Weights of a small mixture-of-experts language model, trained from scratch on English Wikipedia.
Size: 9 layers, width 224, vocabulary 10257, 56M parameters.
Training: 302M tokens, 4710 steps.
Below are experts of layer 3 (counted from 0) of a mixture-of-experts language model. Rows are named router (the router's row for the expert), down (a neuron's output weights, with its number) and show model dimensions 112-223. Each number is 200 + 20 x the weight over its row's rms, rounded and kept within 0 to 999.
Before each expert's rows: "comes before" lists some tokens at least twice as common just after its tokens as in all text. This comes from a sample of Wikipedia text that the model never trained on. Tokens count by the router's weight.

# expert 54
comes before: "the ", ", ", ". ", ".", "'", "-"
router,219,209,230,184,206,174,150,169,209,170,196,210,196,178,217,232,229,149,183,246,178,211,206,213,164,193,162,182,192,185,175,166,166,187,189,187,172,192,218,199,199,192,232,189,202,226,202,169,191,194,207,154,213,185,173,200,211,202,171,215,236,210,205,180,201,216,204,198,192,205,174,206,181,210,228,185,198,228,158,219,180,202,192,218,200,195,223,232,210,195,194,201,194,190,211,177,204,222,213,216,184,177,223,192,173,195,173,177,221,234,180,235
down0,184,207,207,168,207,223,165,184,214,231,189,202,225,196,205,220,186,211,210,190,183,218,181,195,194,187,185,205,218,203,173,180,191,163,223,195,145,244,176,192,223,181,180,202,187,206,238,220,172,192,177,215,171,199,187,189,197,208,201,209,172,193,192,198,239,217,172,215,164,226,221,170,233,210,219,178,204,204,195,175,221,198,177,211,199,196,209,215,194,202,200,233,201,223,176,175,179,189,160,216,189,201,207,186,224,207,173,243,163,238,220,191
down1,217,203,187,201,195,195,213,213,245,223,206,186,231,197,202,231,199,198,218,224,171,203,206,215,203,222,240,209,227,173,203,203,230,187,138,196,209,187,212,214,177,193,190,224,199,201,201,189,178,180,182,185,213,185,196,157,219,212,201,199,235,198,198,180,213,185,175,203,203,204,192,212,202,175,216,213,197,166,234,233,221,233,229,189,199,204,217,181,214,199,215,177,223,201,199,208,200,205,203,200,207,156,212,209,155,184,175,168,206,173,173,196

# expert 4
comes before: "of ", "was ", "is ", "'", "has ", "had "
router,192,200,217,192,256,216,185,190,160,201,205,207,235,198,248,189,192,213,186,224,170,215,206,204,162,204,207,186,217,206,186,189,202,218,184,185,205,193,178,207,174,208,196,212,200,195,245,198,180,197,173,207,195,204,223,198,203,238,188,213,230,169,248,164,161,202,202,199,195,218,167,204,175,208,192,205,190,170,192,194,200,210,151,181,193,199,211,180,195,201,189,184,191,196,211,180,202,188,208,221,202,202,189,209,197,238,184,186,201,187,184,202
down0,200,179,203,196,183,195,198,207,173,196,238,221,176,210,220,243,205,235,216,213,203,178,215,213,182,241,207,224,234,213,213,170,213,180,213,218,179,216,195,232,211,186,212,218,202,187,195,222,185,173,175,197,199,217,195,220,243,248,218,226,237,183,176,203,205,192,158,194,191,197,198,152,173,215,173,182,223,186,220,217,228,214,207,235,192,207,194,193,189,210,200,209,187,199,222,233,212,230,223,160,212,194,183,226,220,199,191,206,210,184,217,182
down1,171,210,221,166,199,196,180,226,173,186,176,188,177,147,197,242,207,194,163,184,169,218,183,180,208,210,194,214,169,204,251,160,191,201,149,192,208,216,208,175,215,211,211,191,215,191,201,141,252,204,203,204,206,209,185,206,213,164,197,228,197,193,210,194,226,212,197,198,189,181,169,192,162,207,195,172,205,195,206,200,175,163,178,209,190,181,187,221,198,216,228,183,209,163,208,201,204,221,236,199,180,205,216,196,175,165,203,191,221,242,206,217

# expert 58
comes before: ", ", ". ", "\n\n", ".", "s ", ")"
router,195,215,205,202,227,199,167,206,195,181,200,204,212,161,209,196,201,183,201,245,159,234,186,204,184,187,182,201,203,195,196,199,170,194,211,142,178,162,201,188,191,214,235,203,193,236,227,192,204,200,191,185,203,180,206,216,180,206,192,228,224,182,201,184,196,181,193,211,188,248,155,236,156,199,233,209,161,198,178,193,204,199,183,212,176,204,225,230,201,197,190,190,205,190,214,200,173,182,193,237,189,197,180,192,183,198,180,190,224,217,177,202
down1,197,184,222,214,206,185,214,219,238,200,246,155,215,192,214,229,217,249,191,180,204,182,193,202,204,235,179,205,200,203,209,164,165,173,198,187,194,210,196,182,227,199,223,202,219,173,175,171,241,174,162,203,180,218,208,205,220,144,239,193,195,187,229,195,216,173,195,201,192,233,180,212,175,191,215,178,171,194,180,212,177,209,226,189,203,179,181,171,221,202,214,183,218,199,193,202,176,227,191,189,206,209,176,172,220,220,193,180,207,206,210,224
down2,168,182,211,163,221,217,211,243,214,185,244,197,182,228,229,165,187,189,232,187,203,185,219,207,143,172,185,168,191,190,181,207,194,183,188,211,178,204,210,207,201,199,174,202,211,225,199,210,209,212,191,209,184,212,182,220,156,165,194,219,223,200,217,180,199,215,188,200,199,217,214,191,191,226,203,251,201,175,180,219,203,188,213,197,208,219,170,223,261,184,172,166,221,206,212,219,213,236,188,188,213,183,184,173,230,185,188,231,200,219,183,185

# expert 37
comes before: ", ", ". ", ": ", "Votes ", "s ", "% "
router,196,196,202,186,218,160,186,200,174,181,211,213,225,164,214,220,192,184,217,220,187,206,190,205,192,207,214,190,201,221,195,199,202,194,178,196,229,186,212,183,206,202,194,171,201,209,203,176,191,185,131,203,213,173,202,215,193,231,162,250,180,143,196,204,196,211,194,193,178,212,184,195,143,189,206,201,172,186,155,217,206,208,175,197,202,213,229,219,183,187,195,220,202,180,214,200,162,183,188,195,186,182,176,188,203,212,209,217,219,199,176,209
down1,202,165,189,178,198,191,225,243,195,170,199,174,221,198,193,203,250,190,176,227,227,201,206,179,163,230,212,196,176,206,204,214,179,227,192,164,179,201,193,172,168,189,210,208,205,178,211,201,190,190,212,187,170,230,187,183,196,209,210,175,227,168,182,194,199,193,198,152,232,202,235,242,214,253,201,226,195,155,185,217,190,226,205,159,212,162,194,194,227,186,202,202,186,186,207,205,214,202,229,201,190,204,201,196,208,162,177,195,202,210,180,220
down2,168,173,204,175,216,182,189,195,199,229,190,209,197,211,180,200,187,206,252,220,225,218,212,198,164,195,170,222,177,200,210,204,200,210,190,238,184,191,188,191,173,203,187,170,206,191,201,204,235,176,194,232,219,218,181,179,216,211,174,221,186,208,189,154,219,184,197,216,185,241,193,200,201,188,203,194,172,208,183,212,190,223,197,208,197,246,228,237,223,221,174,211,231,230,202,189,220,202,213,222,231,206,207,183,180,219,211,167,208,204,219,189

# expert 2
comes before: "0", "8", "9", "7", "5", "6"
router,206,214,190,204,204,209,132,196,172,191,215,204,207,189,211,213,204,179,193,247,179,178,211,192,192,191,203,169,203,159,186,186,161,219,206,192,201,202,199,197,205,218,216,177,205,226,191,172,205,203,211,175,218,195,215,200,234,221,145,225,203,184,221,183,220,192,187,194,181,190,186,208,219,217,229,220,207,226,169,199,148,210,169,187,184,180,212,196,227,172,196,217,222,203,220,170,209,203,192,227,196,209,189,174,195,181,174,204,226,192,176,219
down0,220,237,183,206,177,216,212,180,222,206,188,207,227,213,187,208,212,188,215,211,225,205,209,203,220,236,240,243,197,174,199,181,181,214,188,176,208,210,219,197,192,223,242,177,207,189,193,220,188,239,196,165,200,217,200,189,224,197,193,207,227,200,189,202,156,250,207,202,204,211,198,232,198,177,232,216,183,183,209,184,166,170,199,191,192,203,215,168,209,209,214,228,219,172,194,198,210,194,210,190,176,194,212,186,204,182,190,203,184,216,198,185
down1,202,211,215,183,197,170,202,232,209,180,200,180,173,208,198,194,199,203,202,190,204,211,200,188,225,231,207,183,184,206,211,252,225,193,175,217,218,209,191,199,184,241,226,201,199,190,175,231,211,185,223,219,196,202,196,201,207,184,168,178,227,155,201,221,171,211,212,194,238,195,193,190,184,184,201,190,165,169,236,192,179,215,220,208,208,200,183,206,199,203,228,194,223,211,190,245,212,232,183,191,173,177,232,209,200,188,205,187,213,204,247,145

# expert 35
comes before: ", ", "s ", ". ", "s", ".", "th "
router,210,205,201,171,208,173,182,182,186,176,214,221,215,177,235,199,202,178,184,211,202,223,214,203,182,203,178,179,216,175,191,181,189,215,202,168,188,178,208,197,193,214,223,175,234,209,225,206,215,183,190,165,208,195,219,210,219,233,178,186,223,172,211,181,185,213,199,199,212,211,204,205,210,210,223,199,159,200,186,188,186,208,152,221,213,196,220,232,203,194,194,217,198,213,206,179,167,237,182,248,178,198,229,208,167,214,169,172,237,188,173,223
down0,178,242,208,189,203,198,218,168,179,208,190,185,199,212,225,204,220,169,220,213,221,208,177,208,201,211,195,202,237,199,157,210,198,194,236,209,153,175,185,202,210,189,170,189,190,215,210,218,217,180,190,181,219,197,199,159,208,215,142,189,147,194,182,194,167,185,199,200,235,219,211,193,215,213,207,195,212,213,187,181,207,202,160,208,213,192,221,192,158,211,189,189,171,174,212,204,216,223,201,212,229,182,184,183,196,210,184,213,214,219,173,179
down1,221,213,170,218,204,191,181,205,189,187,229,186,212,231,239,229,221,201,194,199,210,219,223,198,182,211,183,190,144,196,183,224,239,213,211,143,215,185,155,217,223,183,202,200,220,201,176,188,193,197,184,228,198,216,205,244,201,216,199,207,243,211,192,200,229,216,199,255,198,184,224,209,186,215,215,192,174,178,194,251,203,238,211,196,208,204,220,192,203,209,204,199,210,200,210,218,192,214,184,205,172,161,212,198,213,180,178,202,207,222,228,171

# expert 28
comes before: ": ", "\n", "==", "″", ")", "–"
router,180,194,196,198,213,134,179,202,220,196,187,201,223,194,220,200,202,187,209,224,150,232,207,203,212,192,210,200,202,196,193,182,179,179,208,143,184,170,232,175,178,200,217,204,199,195,187,197,202,172,164,193,201,187,213,195,209,208,174,218,209,206,202,195,196,208,203,198,157,212,156,220,163,213,209,203,177,211,156,192,204,201,175,186,158,210,240,230,217,186,175,191,223,187,209,224,174,207,203,221,167,182,186,216,192,238,174,186,203,187,177,223
down0,202,188,201,227,165,170,238,193,224,199,197,210,192,210,177,205,223,168,198,216,196,212,195,230,243,208,198,230,174,188,197,202,232,199,205,191,241,201,193,190,200,217,200,183,216,165,188,207,194,213,177,203,190,178,201,206,198,190,206,195,196,181,195,218,204,222,227,189,168,216,198,178,184,224,213,170,150,189,214,225,197,176,184,234,194,201,189,228,172,199,224,215,209,192,182,197,165,199,177,203,166,201,194,227,180,226,193,157,204,214,206,185
down1,217,199,217,211,232,153,191,191,189,207,192,201,153,200,208,200,244,172,183,194,222,208,188,195,202,171,172,188,204,229,209,236,207,169,204,198,205,165,191,218,199,173,184,211,179,195,210,197,211,189,197,199,173,227,223,214,200,225,215,192,209,183,197,179,201,203,161,205,226,209,210,223,180,196,191,204,194,208,190,215,217,175,190,199,205,173,217,201,188,192,179,177,167,172,204,211,198,165,230,237,189,215,212,217,226,216,229,215,151,191,148,185

# expert 9
comes before: "\n", "\n\n", "See ", "s ", "Early ", "History"
router,210,173,237,187,193,176,157,184,166,181,214,205,190,173,223,188,193,149,182,242,210,219,204,224,180,180,187,194,204,186,198,200,188,210,185,184,168,187,224,177,217,253,225,199,199,202,186,207,184,197,173,216,220,189,201,218,220,201,188,242,204,212,196,179,196,217,195,198,174,247,203,203,208,171,207,206,173,210,180,198,169,198,158,207,191,205,220,211,227,184,204,197,225,205,211,182,146,186,183,251,197,183,195,182,212,225,187,165,227,207,162,211
down0,154,222,239,194,245,164,218,185,188,177,228,221,159,211,198,212,176,206,204,171,145,177,168,200,209,192,206,194,216,165,165,152,194,189,210,192,205,225,184,220,210,184,172,165,185,174,189,197,202,161,200,213,193,184,223,200,188,162,180,197,216,212,205,222,205,235,203,206,193,195,181,198,182,169,180,208,227,249,205,198,210,230,174,201,204,214,171,196,199,199,214,194,181,171,206,192,195,188,219,191,179,216,189,223,164,181,159,184,184,203,180,201
down1,230,191,210,206,186,176,202,204,182,181,220,208,172,174,200,164,212,188,199,191,183,209,181,199,197,184,182,179,219,233,194,191,181,235,218,238,153,207,198,211,208,185,207,145,224,169,192,214,235,187,200,199,203,261,230,211,207,213,227,188,213,183,173,209,192,211,188,216,170,192,186,188,194,209,183,156,190,226,183,220,177,211,198,214,174,220,215,185,213,173,232,206,229,215,189,209,210,229,180,194,192,220,175,182,211,232,202,189,169,203,194,212

# expert 36
comes before: "was ", "| ", "is ", "to ", "of ", "by "
router,184,198,213,208,238,189,166,187,168,195,212,209,239,197,232,197,192,196,160,237,171,218,214,187,159,199,214,170,205,190,203,190,211,202,177,186,198,189,231,212,153,203,228,201,208,218,216,180,196,203,201,185,214,202,212,196,231,238,180,208,216,170,244,215,205,214,181,190,197,216,129,190,171,194,183,200,199,217,173,191,209,214,189,195,171,166,217,179,212,178,181,221,200,190,179,179,196,215,185,206,194,195,190,178,213,182,183,196,182,209,164,231
down0,178,219,220,211,253,217,165,197,188,197,223,214,196,209,208,215,203,220,210,195,177,200,184,208,223,203,217,216,174,211,179,210,192,189,193,215,207,233,193,182,218,207,234,218,216,226,202,215,203,227,195,213,220,197,191,140,197,235,223,164,203,178,174,197,194,184,206,178,190,202,192,219,185,212,186,224,203,215,220,181,195,203,197,197,178,195,196,168,193,188,167,197,217,197,213,227,209,217,174,199,188,190,182,199,206,213,202,216,237,190,268,269
down1,225,206,225,197,183,179,198,212,214,205,197,201,199,154,231,184,202,162,200,205,230,224,173,223,215,241,184,171,189,224,211,220,226,174,199,196,200,194,167,180,220,213,208,212,190,215,165,179,234,219,182,257,180,196,202,247,154,175,200,218,173,152,192,208,184,198,168,188,183,209,173,193,195,183,183,200,192,168,219,242,179,230,175,214,183,182,219,207,205,174,203,190,198,202,213,207,198,189,182,219,174,196,202,191,216,175,211,211,230,198,203,174